{
  "experts_per_token": 4,
  "routed_scale": 4.0,
  "n_head": 8,
  "tie_embeddings": false,
  "weight_decay": 0.069,
  "batch_tokens": 262144
}
Below are experts of layer 5 (counted from 0) of a mixture-of-experts language model. Rows are named router (the router's row for the expert), gate (a neuron's input weights, with its number), up (a neuron's input weights, with its number) and show model dimensions 0-255. Each number is 500 + 40 x the weight over its row's rms, rounded and kept within 0 to 999. Numbers have three digits each.
Before each expert's rows: a language model's description of what the expert responds to. This comes from a sample of Wikipedia text that the model never trained on.

# expert 4
Opening quotes and apostrophes. Opening quotation marks, brackets and apostrophes, plus the word piece right after an opening quote, in song titles and quoted speech: "I'd, "What, y'know.
router:506518517450546514554476482482505556435541506555450540453467535445467417420569530489534499507501553460461444438452512513523471582430514409503434516438539494528535526480532554518465460443474462531495475428491461522548550465465501485485458501419513468517569472578558548485566441521462472488462470501511514541471475500497519492517591492520457525538482530488512530528499531476478487483526503547490468499492581423480526515552476543510455548528531444526402475506554484545469570422463473554476532544483548548491484504503479524513521513513495521468578499501512501517485497494523437478491513458493518571521482489522492527510535555432576455476510509480431499521529421541515473485534433553545547526488478395411517505499529515506487550597436528519465522436488462471615429482456514
gate0:485512520522456547478517506438531486522528442488444439545487514474430557513572583521511511530446531489535552460512445538538461553537524545613502453546441495506501518568430556498578487509508569533572427519491487501518461433531528508477524444529501443510514561497389464528454453510497504497506498524510548549505484493513470564447482520509526452513494476508464555482534440453489539420495514497477533553518394478497476475529464441453531443504516463445479491445450498521575498501464455462470491477475455526463473475495491455467427416439505495557494495468461455487481523501467595554472452529471487489432462475489492531506539525486489443443551466491476590470522454586479454477492454544470506519516405540455495456554578515403483525499505502553536505535523538536524528450456505
up0:536536475517520536495461554487552483492470491541460494505453542467422530486553622514540509524444493472523453424525438543485431542533493467535486466557479498524521530562483558504525505520479532543562448534551476457519428465523461502406511541510498483586540550483423515487489520546509459498457491572528526476520472558607483547492388450519489484562523452524519468462541461489524530447484519495482577482529449461499479490547487440463552483487445488479429516478455504551529458482494480482531511426471429556496456483530580480530454456446489474552484436436464501544473429510461538517477523544465455531443458506550531546493515520480566474479470496487453536472437451528500498471462515534487456480450396513490489441537626514436464533510491555500515463533552551525501490502472506
gate1:521513528463516524493541512450583554438412507492584534409514582477433486488442431514490528528495526577532520499402552471520503473509538477513550567441484480465474466470515477504471509440462509489519497505440469524507406439534503456480518447501484520541539555473468518475563464504454538494460515469555475468510501525482549485498525502540461466548497477444496505495557540487510521488537490476569476519457574526489506496538577515511537483402541545505516474531455580506457501541472457498465458538469481453467497473501445470525446460429489547409442475453557392521524486518437548507591482527506512533520501503534491572394480476521546425529477455497554499485545559547564489479507567478504534565557479495544493508475483499477473536578446505500499520459543555502533478569547563
up1:548470510419467479564510522441486524469511491432482493518459456533443512501490523526514495507583520500609439481450489451473488455490525417522486493510492457479529528532448472475524515490499507445539488519476517494503514483394499608512442443470539467561524367499503482556534485525507552492495510437485459532506493488524449559575466473474534478441530597441404475567558478448531569444470512521467515478543496469480538470485489538479491526499464494536449421571530468426526518544470520481499531509454494481573444492490509542560541522464558432431532489542460475515544508544484532507554493530549541430469529506425506588439521514471485480465502467421505508486484529476500493518490603515522517555476487529530484599530484436476548478515523462535557522466568498539484476519459481
gate2:496498554577468434534501481579537514477466448541521492401535525505426398455452533512458489514505508518451496560581476477563474559512500486549474457469499472538482482494533431514551474482569517544512547581536495479539484494493567478501490437510509534494481533477496517537492509548427544429529454542503533494467473573482458494560495526550493497498456470439481572465465545462522490554534518485510522514527521562479492413490540544548530552438511519488468526457555562534525501425484523478469522463457541482504529512485514498478553487501472460483505542487440503480506495509539540621538532513465555508539462481445483525496537461489486481453507498594539494537522486489548570428541510546454557527472452522530575511534547586473464480536491545529452396533553449446453415580471445
up2:444490563526443469476525467518507576403472515514525475403516510470508499493530484484452508509490554571465513486514445476517414508511504481530498487478539462499533498461593474501501451500549534516575520489538480480551417442545627509511476473461495517473457538573511527469530563519524535487450489554465488448433451488482539515489473507483456487548482491485506573491446471437528525518484514488488462563522484570472541492558517581488540482526512557530444503454542442537495531562437536511534523446496437533520514507480573517495537460490466444507521472506411492510474494508552572520518525459532556404477532522484489545467577455521482453484513499607472537455506564481539586451512540427371504560513531556497600493583505510489510506524515498530459500463499464493479521467485491
gate3:511495467485522539499485471524556558506520632520545497511532531444528441461460545599488539504576521495524504529554485523586478497477539465485496539512470492542501448424544508483533547447463557438489515505439504537581515540458565492516517490451483428513560475428474583559441506522488458483504510573500482495507516519490496517509455500453568514533524512537512525501489529499552511482548545440518539486479467440516472507488458507487538536442500478490453537497459450501490559483534492442506578545499436529492487583466564460526524533466508508479471554479558523489523518537469499484446521475417465473494577478445481527484485469539438571475514424502588462506534404554507512500565529535574457575520531521485489544524511492509476559552458586554459514570591478537476489451432444
up3:449455566495455440548485543394511470506530461538459485511561465522511480463443537474534541488517497508481432499491518489491497534504488446438504531535488514492442511454464524477468495455511483458492547453563522437548512536556470397451538414539538622492492472517430507534552619523500528526523513526461428487430505553500485532445515465424465499519545526553449450470476495479491471500524504540476527507532492474562608504444393501572528534505552489481456478476456496492517512530507461548546462478544452501474547495519417543527460497444558467506545480454540510502466511476442520562522458457546570459475450462506495514511492537491435456442549555498470560474519499469515528576468498472484478508497461490528543618536531422404479482482468474529506466491505502474452470502499540
gate4:553461524528493435535515531443451475531485507487552441503566508563568490440482575416528477430434429455547524445496526527570485534514466505460527494561433536529465505548465508524556474448464529462571468462470510474481511507544455480499454540484530533526547490529570525487499468431580512517496467544496594521538404473538509458481563476485554455471489524479411595445474493530469471544526533516506453548509532495549492534565419478492425542487473508496525589541582497530511499487478516494486459503497549451549461463536480507524522511518441601520503510498500482495554564497458493459542532536476561573556432601470478506475442492542505527506469518478483519436469480461494468560493516537529515508522512501477492533517490562490518545481561572551569427496509534492470443548502522
up4:472471500447481492492460499478531497522474517499567364517479496467529488541478451484462477471476469507574486407503493491456505532559508505478484458418509494537520563527550546488489474535546481558563479522531496499476501559493459526469513538461554535559460477533551507459504446530493517503589494526477461498511533570503412549529558499539521506483507522434537378443490530492463480488417546586563556476558489430542566526466546544580468543469454532530483527522537529515504490475498438512546448512500574537462508536490468553500563543539503571505490493490468450492518520536429558475492573445538479558518544490537447498559420503477554492582499594477498506468554493519531497550498527556573496451507531471518543461488424516519480446444519496418512529517472551480491487439507549
gate5:469530525542548535469513470549520450520527506555496465537528584477455528468524478441478485435470529457552505587469539571458583544559472536517476443445502465437565481506559523452424505434512498467545463450581538471510456550454506526477444578455502414522527543510502529438508484553545583470557486535471505522559506470474527516528548546485445518487532539501472525469535519469554503490522438499441551496476555542487531485525515499493487450520601488514446423537578496541505512522522461586537454500488494525435511454446513497575497581428516561550446497555458462486472531502487480529464517459484447467531496478478447475516505484546432512503537524437628561465515538446534533528492486524511504464554531465476570501517500464507487464482449522457429547543504476452472493498486538
up5:454474540450503480528487566479465492523508478503504495465523519460527441483453499532505513525480515539549487514517471470481496510497492455504508486508529481518468518432444514528496465462548494465520552537493540527522528466515510508553539544466438488439482495486550525455488508486488490530540486487530519440586514515454534577545460527565450554491552481591509507571429530526461550509500511479528544522526466460487583446566510533559546511451487534503538490487401522434505484464509431500457556532565510598494499493551555393416571536568444504499523404548525461531412478463462512483553448554505479475482534511498446505544514464455520438494477503547485493473521513526464504567512490473451481551455493413552408561492526529431391493538541478484557518456519498530465464513416387
gate6:441445585528472555499507516447499459543557438449507549456562595553544491457499560528502541546505454524543449514534506439489533516448438567460444532486398513501508533519486380507491562428483446576492513464456519570508472460520523504471548497550535514474487529473549463496440499417553459430457484512555484508501463435542538432560526513488502501504541508474563555473427463504483487530455491480487528501405455470459488446553487520415494513461470473556519480492460502513448518466570499433430470525502545508492541496533480424529505484537438487481476451515440511497507484460452503428509522553507524481576509519469506520487578431536518518542442432527522487494492498507496538467510492476412485563550509562485545492527515477497517497526574586550555516495454502529492490488496535
up6:525482450446522515499478482550501492468452569517498448543434469457457496541512450444456467480455513510518470448538496544534491474508566479564531584499570485600469510480522576485395458562529487447502426554592445536528527495429452534567480466515499481530476498532477520527504507570438516559479533542536499488463538510522494553491503519498535579496539434547484458487542466554445552519506516471494440487490450508550511490391549491623519479577528498511510441505547473508539470525420499492518492573546497547524478497503532477489464492515501537489504516493572498473484509622497533499526553546479527492514507472479497482449445547500511476453575581464493464476465533465517490504512528513528583474447503498502473493364537524469481491438504475438521464486520517453557533444476541
gate7:409530463509492538536485490484515466477459489490517518496443551529519554478467504481523493513492534484518464509512426482454516474564499457528556500520538538516506551507482482491506543526529444501495501500546472482501503459463525501531567490432497518523498498491453565555475505511475480500578536545547368535473521523493464522578596535446441487429502579534517479462444526495520473498530455520504539499437476470584405526543543529521503485510488530515505533531501493471565491500456523473557475526520479529479457444445476545505506454497460511486452550457408454443470495476501480487595451462482415548489512464597476486527538489513541432572481484555524503477560484459495545418424516412565583463509496546427447506485535540550459481551481493585428506491538584510470514514401549
up7:444522469522528541508552557533529456536528445528568471463418504519529530511457454483454472532548548533513527527486480564571468501588496489594517536532500543464480554464506531504501517546519499533506490423508503508441479498488549425551445539503496495560531481501474500603483521550458543476485494537455489453519519403488496508447496523562524513521534483511466472466409470434515475560511439544414566490501501533528448477482584519570550518513447546462535447486468491490481492461514549535452473492500481485439468439498511531460501507552548497438564503477521454491503510552591461554495489467486470581534541469539501457488517499506497469543485493490449450528517453508464460435442406444469502454520506554524474546498587557521438614408461505542442502461545540492480559469505518
gate8:484478480542466465502428484502538518486492480473438497527548499425476573420506453475547487464504503527495524521555598569517534550453507489428463534435571500547468512520533416509455498491501485482485494544488455481527546468478488565514539477522510426561433494488511506584527521451486548582532473502515501491490502550452523407546427482544505583534520485482478486477397466518534540539482553484567410513426426511498490515540483516582512457514509571481445444430505547510523462490464470518568490525435491522484583528521466484480464506514550410536514522537485511518516517531515491508497506541506614413425485511597478480493567503468510504482505555517463446547485526469585580531479540446496477550480539479498544487499467563478565493525521493511517477481472482489547446462519509
up8:502475494421497471480495462490450534511471497493436475497497502464517513545531499437520465538514578526458447510480520333489520494495536503469550486509460489498571494592480515449566513478434492437507479533460521549519462513588446516477443470501481537486480468463443511431498516574478472533528509513505497579517537461471535540392555551428561432544452450455492450479508536501466561442531493471479419489566585503514518497506500428454498523439520503448453591585550492493494508506580551494429484554500509551524480491498458531546526448442566517466478481424501492491519404580503529508503480527559450495525507454458484552490499535534487497456487546465471575544539484472474497553524506518499478486532518499493484525456493494477504484465532527475463475594504590471493533538515457
gate9:497510532474468465530449466510531518596447489487503564525442559485417511483464460489559512457487456509603455482524514438483472466479527493529492509539418432521497571512544495508519462546549514582482439434497414449481567543533497554566553498463562505493503502488400489526476416510491536533470464485506500543510515539484543511542553472520445454558527549479433483564491512517504488540444518499474495514533547577471572499501472471556456489473522437494542469510487491465493508566504510569545509473540495527496487525450485453520535514555606541539519471498505475483531453512577533488494546518493512510529494523502577496459451532487555536406609519613522480483514514504470473397525460546509544531432532523523488495541502512504516503429601553512532513450471502519546461506487549
up9:457464541424479494458483524581471471512490443545432563475421585552422477469497437514526544546515552517575528535484504490533534433483395512402481510537539482561538527482471505554495531507495553459516514522490486465550495498458471485535486448450503539506418518439540497493494478527507505523531515461538535523477533489461533523460545558572460542504527549470491553516559490559546554550528486452499581511475526452468533504538536506538506484520499462404541434561544464508505512510471533443559572494454513502442478562479480441516519446501486512604490492507490532547514528471485506450491462450515449489497437483603508529512524509420530512479498526518521512489535487436455435551505521436549450519520434484573480469524504481526548425588558443554444547535517534519510451532483477
gate10:425522490504463453509530527459470616449598491576443473456432477477526427494513508561497605551499457508463495495519576430490493479499503439520509489529468512562480443431414512499508558511531567528554487468481566457471495504521553487565488573452540466551455459495477512460501509484475430501524512510469524468507524479509494554485461542503475518524534571520482448482496485480518492474480568568476499460578544482526544487480559586504484496501418395470511476527541539458437486476581567592507428545538510504482450483538496501511527476449467502469503541396514483526519474502489495470510559510461484525539550522546485464550416528519501525515524573500454493445505431527529473529497496521472511556489465542561498513529456538485432477495512514525497590506457437575521499546514529
up10:498507493523481457500489491516460468517461491501448515503564611545542463578440511451516527521504494498450426483524479541440527538565537461497552542496496514517519563508503463491474520545453492468460474514535540460537505548572474479461436484421524454451444565451490463493465496523481537465478447496557573460570560460539522523528500510519435482504507566570465454479571489543518482481435430504542419460541544526465529534437492497442521481500504450492555551625554541497519490517557482518471516512496459551519480483533507452469561416490574502502524496437565523513480393511468476522449519490469485530512552627501541474560508536455454566455501507568557489501476426539559549518507421510534573520522437553510486486490513478450488507432513520503512529541493512456503520510495467
gate11:421498440540454431528504524504493485521521502516513601481541494538446540506529484540513519551490480427461489463505439456485462469580483420473548478507477485470520467499576623491557507449407468555493482444543481459454515471450380469503484481505441443604514489465521519505498556481475449540451475564469448545476533483499540533491544424519492517578543525512450491555510509545541484580443462539492566489478507457631546511528457473474513435500554497507506578560532461464535503424506607472467510492458471524552511518507482498508405464510537566508491508509501549555561482518539490497566527479493486514472508495505499493502497558483463478536528479494521516453450475447512530512458493530488513467452499466404479522566497521537518500485519456501523463446529455480554455528497463
up11:434548465516491449502509534511497473547573488512478570520473458531449592475579486563544540541521471423465482441536464425503467535583509477455537456504507493438500472488515576500532471453451531579449559463549448432471500457498407429511470505526414448532532427493484469497504561477517495499499468538501476502505527509444542530472511433515505518579498484500430528517506536522527476594471435558469523486493513499594611548566466492480531465458536499520454580542539497484550473480540583488494532459488508512496473513453532469463456499543523590473491545554482541547581468530499505491514553490496495527443494545481465449496510592477489447589519474492521551474508527448521495533465538510502538494419501504432434484554466504513499486510449480474531458504496531537549440495484528
gate12:461474493494510474557474457457485549546481471463468511434551523464501532487479485465501522427510526512498474470476517505488502600454443511454494459474541522504444507512484414528553437495551562534487442511491554448528496522569498540550452506464469518423460475497522505536538441504512521472488548508498501489485490447534581478499541547485446473513492478479550509495516456531518527503465380511499479502528533472532542540553491463520507487503540512502534554453525462494539517515541444510546514424509491492542521453494510582490418528421427554424517511523549547550538477529468476550543433509598471498493459487473480544505491542509532551456463574518413499475501498533514497535510584480552518534458439463517562499478491660443428413486503444543454453501618491537522467535448508
up12:474484559514516451473457476481505506532502557512433528465505566519489480498444541385477509514550530505497487470572566497455479560492396492477478486528492513477461485535517486512594464514506534524415474494533545493427459562615455533486473532485543493467470486536489448493482411513530517477488510453541501493489493478546552558478537579503510518477523495442502484487517464489553543439466421506460444459581548489566565504529491430623496532462479475448541490448529491478518499495544490503513546433542456484523486567517557589503476534480443550511533498484491631509547436486516501518516428512539474535507511460476473595501486517511587513475409549518467507479515506495515495508513512490455478470455538422515503540475527532400435479446528577507507467480502467500522460518496477
gate13:517484570529474557551493492405461573575477537528524533508475485496568510451528537487522549517531521496502512486545425542459454501460487524454557429553540471521582535584518432448444526579453484440533475465522443492462597507496569550543525491490523506458484479513483481527548540448451558436489543450539430538503464528465506464514478478445480483550535459416474507465524500481449512424472477499514500509456491517579548526466522437471511511490468525480432448478481485499528507497497480489457487485479457523468540477469492527484535519521460527439533495622478455458478551483566479491545422506528485476568543472558478486497507468493568465498435551501424593468430454479450504471571528459544436512531424484492519503456466509432485515474472531479492464537567548479500431477521554
up13:507550453418548530471509515463519409494563485477504554486556459462460515458514502510482407529471505549490488542519531545564509540524482463516539516570459539476509538464580559577513420493619558482428481536449509484555492548504505513486527504473456507477467572519498553448580512487501512467515518540509466416517488516541469536451451497517517509458464546523529523512476559522474441539500543518495599452479439501497595423547516476528525465548548509447459570478495487537398485491504501505492463453516567486554500565473483469522530549471502458494479566414524538490580480475535529536484516512497475487459496563473499459447473423517529524530507492526548453492524508559467439471519468552516570439486546486481573519518503566514544565538498435563528490532440458523473533455469528
gate14:500399519493523582472490495404484471512464525440530510448457461442304527502506504457509516522566507494453523482466517485497420540474423469539542467492450464443527561512461488472498539529529547481560523554513510535474494483513466503473465493497500477471507479468509576493452504519503455461550510509521466577552509549549489547498483550533533472542472463492511581488435498443492473503494543577487477472568473456551475445548489547489493485464521459566465447485518548516433557517473500553519495589485430518523519519517464558454527512477503458505423456517468488485511526497433510465542525559465457492489536470473542480497507526469478519520463445457512493422565418544498442473473469563511483511499508476554493539475472545500516548533526459614438513415487512515502450575463452
up14:551460509525530533465507505449539503497493489511561535459508474510419498500511543522518562545644484523468490468407488439511492480415467479486570436488481515518525465506463510396473500446567527478564490576482543526402499550467477450433533486486530515428435437476536523497425473502502438434538485495556468571537460571486496498440525571497517473601477518470449547476534540468493488482532427480502517518540537505542503436515487542525494481456508479527438470500435497527416527471452543502563499525488493515571500494551511430497500490532444476503473459451412434493529503458434529527497530565447465570475568503495525486470513482443467492508465522470527488456523393524515429512469517490489519483522486463541470529505494537449571507510467496546500543481512457494463539574514461
gate15:528468502471529495531446480463541487481571480454513446441521486432543501494539501472469430460617544471483591494548500582461518521490588437485504455514601510468464399458544557486501509501502469564514487459483491491541455495508496540513553451512475481583475458484494500433541419489613516542497530548509572460552486509398487504519561475504524451518523480471531512541462498498582577534539478488568435434437516518586474556512474516528449471488488531505496471441499469489541521534544453524480555504502505449515498488522462462489485493488532515501564491607500441496522467475465456493535530502504462456500530473542523444510544432476549529500473500505510518463566533536563478508536445488541483481507531485470503466445526494526522426491380574495478478476578494498488470436508508
up15:474536478472504498446504493474572529449557472502485501481473544489489548474521450511559488568541500503512447524499376506491463503451554464503465479506524527480440466505511488468506530543497461567514453490496472521514456408575487467490571483549632480397547458571509473459560482513540519521491530504457523525510495557477438505505507476449499486464476444516486544530483491482546581506545482567510452513480580439488496505507488472505474514513502493495493523572517549463507524631454510545432568505492485567480482522523542535466543482526501460553568532514516425526498524480549496511538454472496462500528514478547537502477470548395588464486525451547512548455481549491605514486519447534485548487515542439471529500467577513514459445426461486521517502611503536493530513429509417
gate16:434496474499432554466435474574534535529476519505495517557530509533472487460438464479479483499579507501492487552432573464464476505529503545493444427479491520522515538529509501495493425475609499439519522563492588449445501437472500553487542509469513526485476433505563435489505534538426428478454511417479589503560509499471485499519536475474495542530493491507541504575497514495475458533468517488560540494544489378543528465537520518524499576513597508515517516521514483518487557477463464580493541471446586528538557480503447498556508576460512561523516489529436470507456592492559480420503467530570502516474410484468514466479464540543435483542507481558492478496525443482472512473536485504556483539445462433485485525559480535500538510483446452483494476519601493501529449495513447
up16:427553501473450479531501589449561498505464543453503452494487533525486486547525547503487453480568445544460461480552527541540435511535540450490447476461525497468422409509538447493451473489441565441486507434484506376492503485515516486423542525478501486496558540573555524501525464485513494463554460465502487464577436512445534489503529488469455466503429514460511420460527428504421485519531487476487490504499533520485488458511524507477482506471548436527512482588487511515511530540520482441511443514548459510450503448514471457579499445426477491477520492478548520599447494566490436593588503537475494471500513482467451518521536497507483536580503406507591507499507448517445435452461513508511512471527548557527534447504522435495467449572491469510416528518540462500458495470525510
gate17:426483489482484569505498599505475558476503539497540506554526499440492533537481508521514465442530507461532481484457477546531489507573507525495459502518458470500512530500476473502500511487504453480558497461476443475520481530499481496506551517508456527491509534490513446482556516520451371566427518475491439579487506503543486569532436394463515478466505529494491475505492526619535484498467520530486537443518448497514530527519468506450446552496589541434498518473470453572509548488504452521478483474475550521577558489510566548540440607491394503465409476527473500567531504522464526464423451501513542523538455582461439548485491547510538488528446503507563476516443437516458498491462489495452467489433499466506537519440441487532404524439515480407497527538512552486485516453555428
up17:401472530478543574523518564520532512506407497548463537477422541488516532572502461472532503516498529502480458479488462505526513561577575508501474532562516488474500557455512386464460501476488453377545490428553454564518474465517491533539498531513511580514508459566513507489526522462459489457451469494579491518513468446504520504536464471455467463494511480476471455550500536523593571456497464512480516467498424435500511540509432589507440479501489506453465522485496486479460513518524488513577434508491534529552517523487480513507453516495430520465479456581500538525517571533438518539417497510455527472468469543477434524510466523462543545462491533519571528550526401500466460427532520462567509455510515463487554518523469506520431464496515522464389551500465492519446477545540549
gate18:478471521466461551553460575464446445505497492496548519476549451537483456516461496484566473532488478473498498564521484488473501451530448517540489493518479488451500452448486482512567507511484461488486534456544491509532524452456507517423497521493531478396482504510440536482424565537523466492546481427484509605464520557442549511543682496517494583508521524509414475441521501556540488485474485487557550476474530499506433485554477511554505481498587578520522564483516502560492479526471529473502516473524421514474466479553535444527472495471466461526526446506465569440527465432512483468480493507510505487482488486466536501556452522476535468451484488469573454478502536381465475457472451492532491501491507435520538475555517500442435500480474516494428530517396523537606476456546468
up18:441499492553467527502501471556454513528521488548474455466529474560478488540485591543555516493541432529408518569556485479525509505542471524443522535575443508493544518518488451482509465551446565492524532498529464510536510588497545519530596490459472479529496497566541550510500505506539463471490467440565503487483477505495465580417502464546530542491437507523425477455490533531547382518529452472525606471455489464467548475522465437466420512444555481486607518587508575503515505438564576429470494507549463533521487535522490454487492454515479539516457459532459430553508503466509492427478468487483555541543489507506505447503519532469475524573560496541489475534499455502461479553492476512544511440475495490535514440534542504503453456481539546546519461432531548455443459482505449
gate19:418491478573539534463455438553517492529520472529512500462508445522474476507513497477508539491462421438448484492556538515528464483546471489499560556491559543509470468519474525544507472464398480478503526492570516494518424481463606514519516497491496473484489461508478432523612496531560496470456565453494433484532554435557472521548562495488484419481452481495545501495437488466563528451436551589459540432554496552443515519458458468540483481494503532437492553494497536529532449543507469498419494538483458479506504544491469486460482590505584505544486467492496528523520608488583552491515503518411519541545512489494475428489492606533503434486524494508494480458487485454447491514550479533543512522504499493454507483541551540438505521503484422522529498493465533415564512423438516
up19:516432515436510475550508562454529537583437559539480561518514527454532493509482540501507480468482495527567539519467467468465493492490512492502445477498491499542488510435470462449464540465581516483513477513497499510552518502485412476525439498557530513549442513505498495521383509460453529485487459546489528597442481542519534538486469492524521584503470527488463538484537526543481508540529510428558402524521474424501468494513569547484586479522538442531500490472512458436502525489473509492510553472521615491486482465463526531476479365476441528482555492470456495460451443564450445477441495499505448500517485469510570560502480455475461593456504533489533467522482457549535548419464481428478466491485535500585470492491504445468484497500556553491476518453572402557473459554479488
gate20:453536502484519508487532438536469517504505491486517581509573509462486491487507536489431554503404539451384501549453506481550381531458528540492539463491534517451542479554509523440529468501441434497515528538557524508560512453454434528497420435467499527514470521485526412504556480540455517478421498530503517518519448481518526490553435484497501534462508477517523493505434420551524563488513570484549511440489501492429460508523476647501473518489444509500563571523539556506464539470473436533577554447537508510480490440425519473507488465524485509506476499523494500576612511504533500479489562466525593499471449511502524494518474522445418503530461526438516562457486502480523523484438493541491474504520449505445547438523433514524505535499489495517433487534483495462498520538574482
up20:509394575509414524492513533525558556533505445451460449499457568588578462486453486545470521518603452513495490449546531529489553453492477505572507522466441483543470518457582480487472473470527557533476503497462516499472487510503556518522594478518475453433505463513493581530496503508552524520617495509485518448512487498425499515545503504484529435468445497495477441483538512449519530524546487425504513465561500516505465466479553476476426441508526452476484466507437437523567505527484531432532378548504540482521450512543458491485563507481528490517562558473523468486407448538497506468582485508510485485443564497495496582446497422513490512525544471511497456506520441517431480510601533512555544554490546530581476501485536500480460467471482523496441494531519478495521495465488519
gate21:512570524492493523532484491509501512511465480509528538512485459543492445477489534478407514439510540518517515474551428549465576466442422565463499535543529554477523521441485516446537437538479527483504534487527549468476507574516511497544431458504473466449454536512537481411502401498485504440507465573504422528525442494479456522564556473468482485510527514492515504551487562402524481546571516441469488469561507490510464435530494517480507511437484533518536554507436492535468539466472465504524583419510537578498502487478475493428524485466448561452522470541568476450539546464449503513501467498495456516456452491462507408534504521566489505519460451487475494489491436512508476564427590397543482426563540560488479536498498491541529526462454565484497514433429498490505577528544553
up21:544581505419485548442491430553474449536475456494517506484609476513504483412476559467499522541509502466489490492490434518537542435452490494494557577455510547497491569515601493524548427534445507497496512521558504499543536491481580475526394484526505497450417472480500501472439452481479427468538455549493401534478465534489493511491544556492479537480525459488507486532539521505471446566500430436490486449517406535501459495456435492456425427496512511512467489497463560546503513534530511450497562490506530560506500433493446524473600518470403551513517488519523503488483536503423529506472483463498509510430462481476492449510467463559538577510488452486553491483517459466535485523529557538507461492528598537557514524476510463486481533539455555481559524485452478477572494507453526
gate22:448525536520484511492460497506550519507474582491410512496513488469445502473502501465516485561494449457412469561523484593513548533485538514475500509522523487547568471529470483504522460457548452419525493508502588453545461461494438545497450411427438528489571509499517534515413454446573463533575499466439545472532528471580545467515469518468461457523510480462486506488545555550462477484525491527498473473590484500439504432519511470497488526564526485461502476394454518498518485524482504490497507490444462473468526534554440463519483501521562468529489512530457491464520584557458510495550489596566545503497478460567538544501476436471519460438546465439483633490530524527428509487463498485474584489571580553436523555544451535529517495504490510541468524490488525496469470516497523
up22:536489493526550582473509482467452449470458426482492425447464472535491477474480462540441472511484503462577546520469520507448591525450468509596535478494448543453452520520492526520573527575524529551498505506432515565418524559473537444508481481471605437504521509496496470521544580506469476443493497466562467507452508497463489512495518502511520596450431561583542504464465465482515577536482531480496503555467576504515501439511447543499489489525471522536539473570559491473577483543515491574483493470557525536503462438454525569439569531409482522509492434516473521503520504439522539482489483450496462494540501548487485398481490527542502500516483565527492377502500530573505570495574502545517456529524481438498501490558530472483467484476529494466500526489528518492469529582497519
gate23:483515509506449465418495470472499519516524494490429446521486455501448454488502439496500563536508567491504478446443512534446479510513543502534521490580510505505465490484553524509464461511544556410492527474507557528492444499438487520453530505499492460492495458474538491507471551481579538515495508512440476462511570572541516427581470468474487607584514570463532475481529501514460570491515539476590494541531471453434429540494491489509462485480509522504516429563559545459489480482553482530443527587506576550471486549502482474507545546554487484521576524486469515568542544486467543547562548481580577477466564482463494476526428468463495481511529474512585535503450565488460541454498476519514544513510470445479493527483502525495501488531465588542568418526475569398547468530455436
up23:511532459469455521496469536534582538426554476440491517529592518463488506546583505524382475494485511507519492505532569541542498464534494524480468530578493496534460489488508471473557494475503503478498508393408556524448548521567484448566505443517550527477568471528455486501463502482474515478518558450465493554512496490507425466496500455465443488502406495558430529467488388501458439572454488501599440473548502482513529532552519418510445493529465495528535462512486479481565508471453566484515443544528407487507455499517443505554440553467525508499465511503552519533503418551482535514497451446482463465544482521446500478507486485516474551534474463554523491521479447496474414488520530495481604512529458504492458441516490516482470489439461521449456497461503558455484524585502531
gate24:484492535481504501491485497492530478471487432427413447472464458444538566479493557524490474467417536516538489513467394420467540550497464516496475550554487450511488492492555533494502554530604518537548438503386558537484473416455479466520461495515500523438456486526568458492487502555449570565463555518557457505533451521474557540490454561430439470484484479494505490477539590517464503568553533418446497549562495492504560528494488519500453468482508532496524517520571515490537442514493513529460454526516552533509497468463533482521474481477508501513501527510523528548533562459462463485462496481581455452530503514510460533498436460505528476466465467459462501541536401435478469458464538523507534483483495425415572487421533533525408437542515511521474499582493465535442509503508503
up24:510510545527461468499537492455462471510446513537514603504552547508435479437525475473531531448549443516454463523550535511539501481524573508510511436533480579546441465480476477522466483428384500471464496538545488503521506608517504429513534500527502493508549504494481526447505508502517429481538503508512502477513485525504523530464550454526594580529509497476524553524481434490518480509514565580535562445507552466491459435469517554517516453502499386455483485496492515471534586533478527469519551517533447473498510515552541628460502468547490450496507429473479472445461481473565420499486500506500606511481479511446558477556548485483452459502535463551492463403412534521499541514503456534461463534496454517550424509553459449509529542481457513513573494501511554487506544551477483
gate25:437493461555491474506527536453566498452521462540488500444502549442497524519501481395494456437462500540565528448461455524449500493542474476515482507481546578435562456499519464504540611479474520487451526461489498476458522529491440519461481465424455543511480536498453565480518462530553535443452471538477477468546543461511562453493486575490417456505542540487450451524455486551435509454503456542562440537478594481545432499530553542527542503513484437522466488446417442430466469470539404526510517424483544512534572541499497472446493536469507427403461527587477494500503550549492434446523535481515485485508538461490497516571561541504502488533523502535472553496465469527536530501435517505527480515536508513535523485533557536475454474499478467547529533428489563518486574467517498
up25:516395518421561519460542496531477469549454580455490488527481414502514549498511515606480576526509451462483453585514582475513472491444525523520492457524534458504428511472478542505522466494608527457571515510509478472538489513509514546559522544490513449518498508487476434536530561511466509519541521502490507533508470519450469508551498445528534445475504497525528505513506518460553512545562507450413552483480448529456590473532466521512502498467481569543561557529537541580541494501473578484510456522530447538453448491550500507545487424534532557605508479423521511467553493439503487543453573521543478523522517505467521482468463485490472542524450522460511485522605533499461432476521529513517495440463502528514480516449486494563515538502426482431529446550495430467498474601478449
gate26:538516510485519456471544469426518607533532457583460527505492556448557477544542483575450554473540551487462496483538525470482500490448470508517555536553517486491555524550439529487583507539484481540501516577479494537524479477523470538526467453467474524502578513530454489519555448543445515475468547476516536491556588546519516509522494511535444489569565433490505523500435513558514545498479512486487460475571532417508515541568537547469436422521510519450504540521487494490474514534522474459447550478497512560576508553459516532448587504500512543482464452525456526521456510481598474514422508472477500458595460555522539498466519429487531492497483523514560531518516494583499392445513494472542450487501464495505428536461535560394465497555567511503517469482526462491550486530470435
up26:509563477496502485511459485515514518519536503531471525432549494582473531562473470499541477574481474548528470501460558498516490517564473482470453548546432527448450554452547443534486554461489497470528547501459466500481476436526564489513538596522484493537575494527551532501468595506544512548557506526495487489437528488573449471438411515458549594501545557536451501520489467471515513472504543457477540527479527446432500501513524436527507514533528489505494568516533574539484454534506536498459405489502533478455477465543497492541513538567533471523544552527491564533527388488497536596550470518517542541566473513479538573525522527512482556508499467530488531504540571495469538552484533539450553450462542527375518485511506552517491504513448546561451491564480482423461567524548512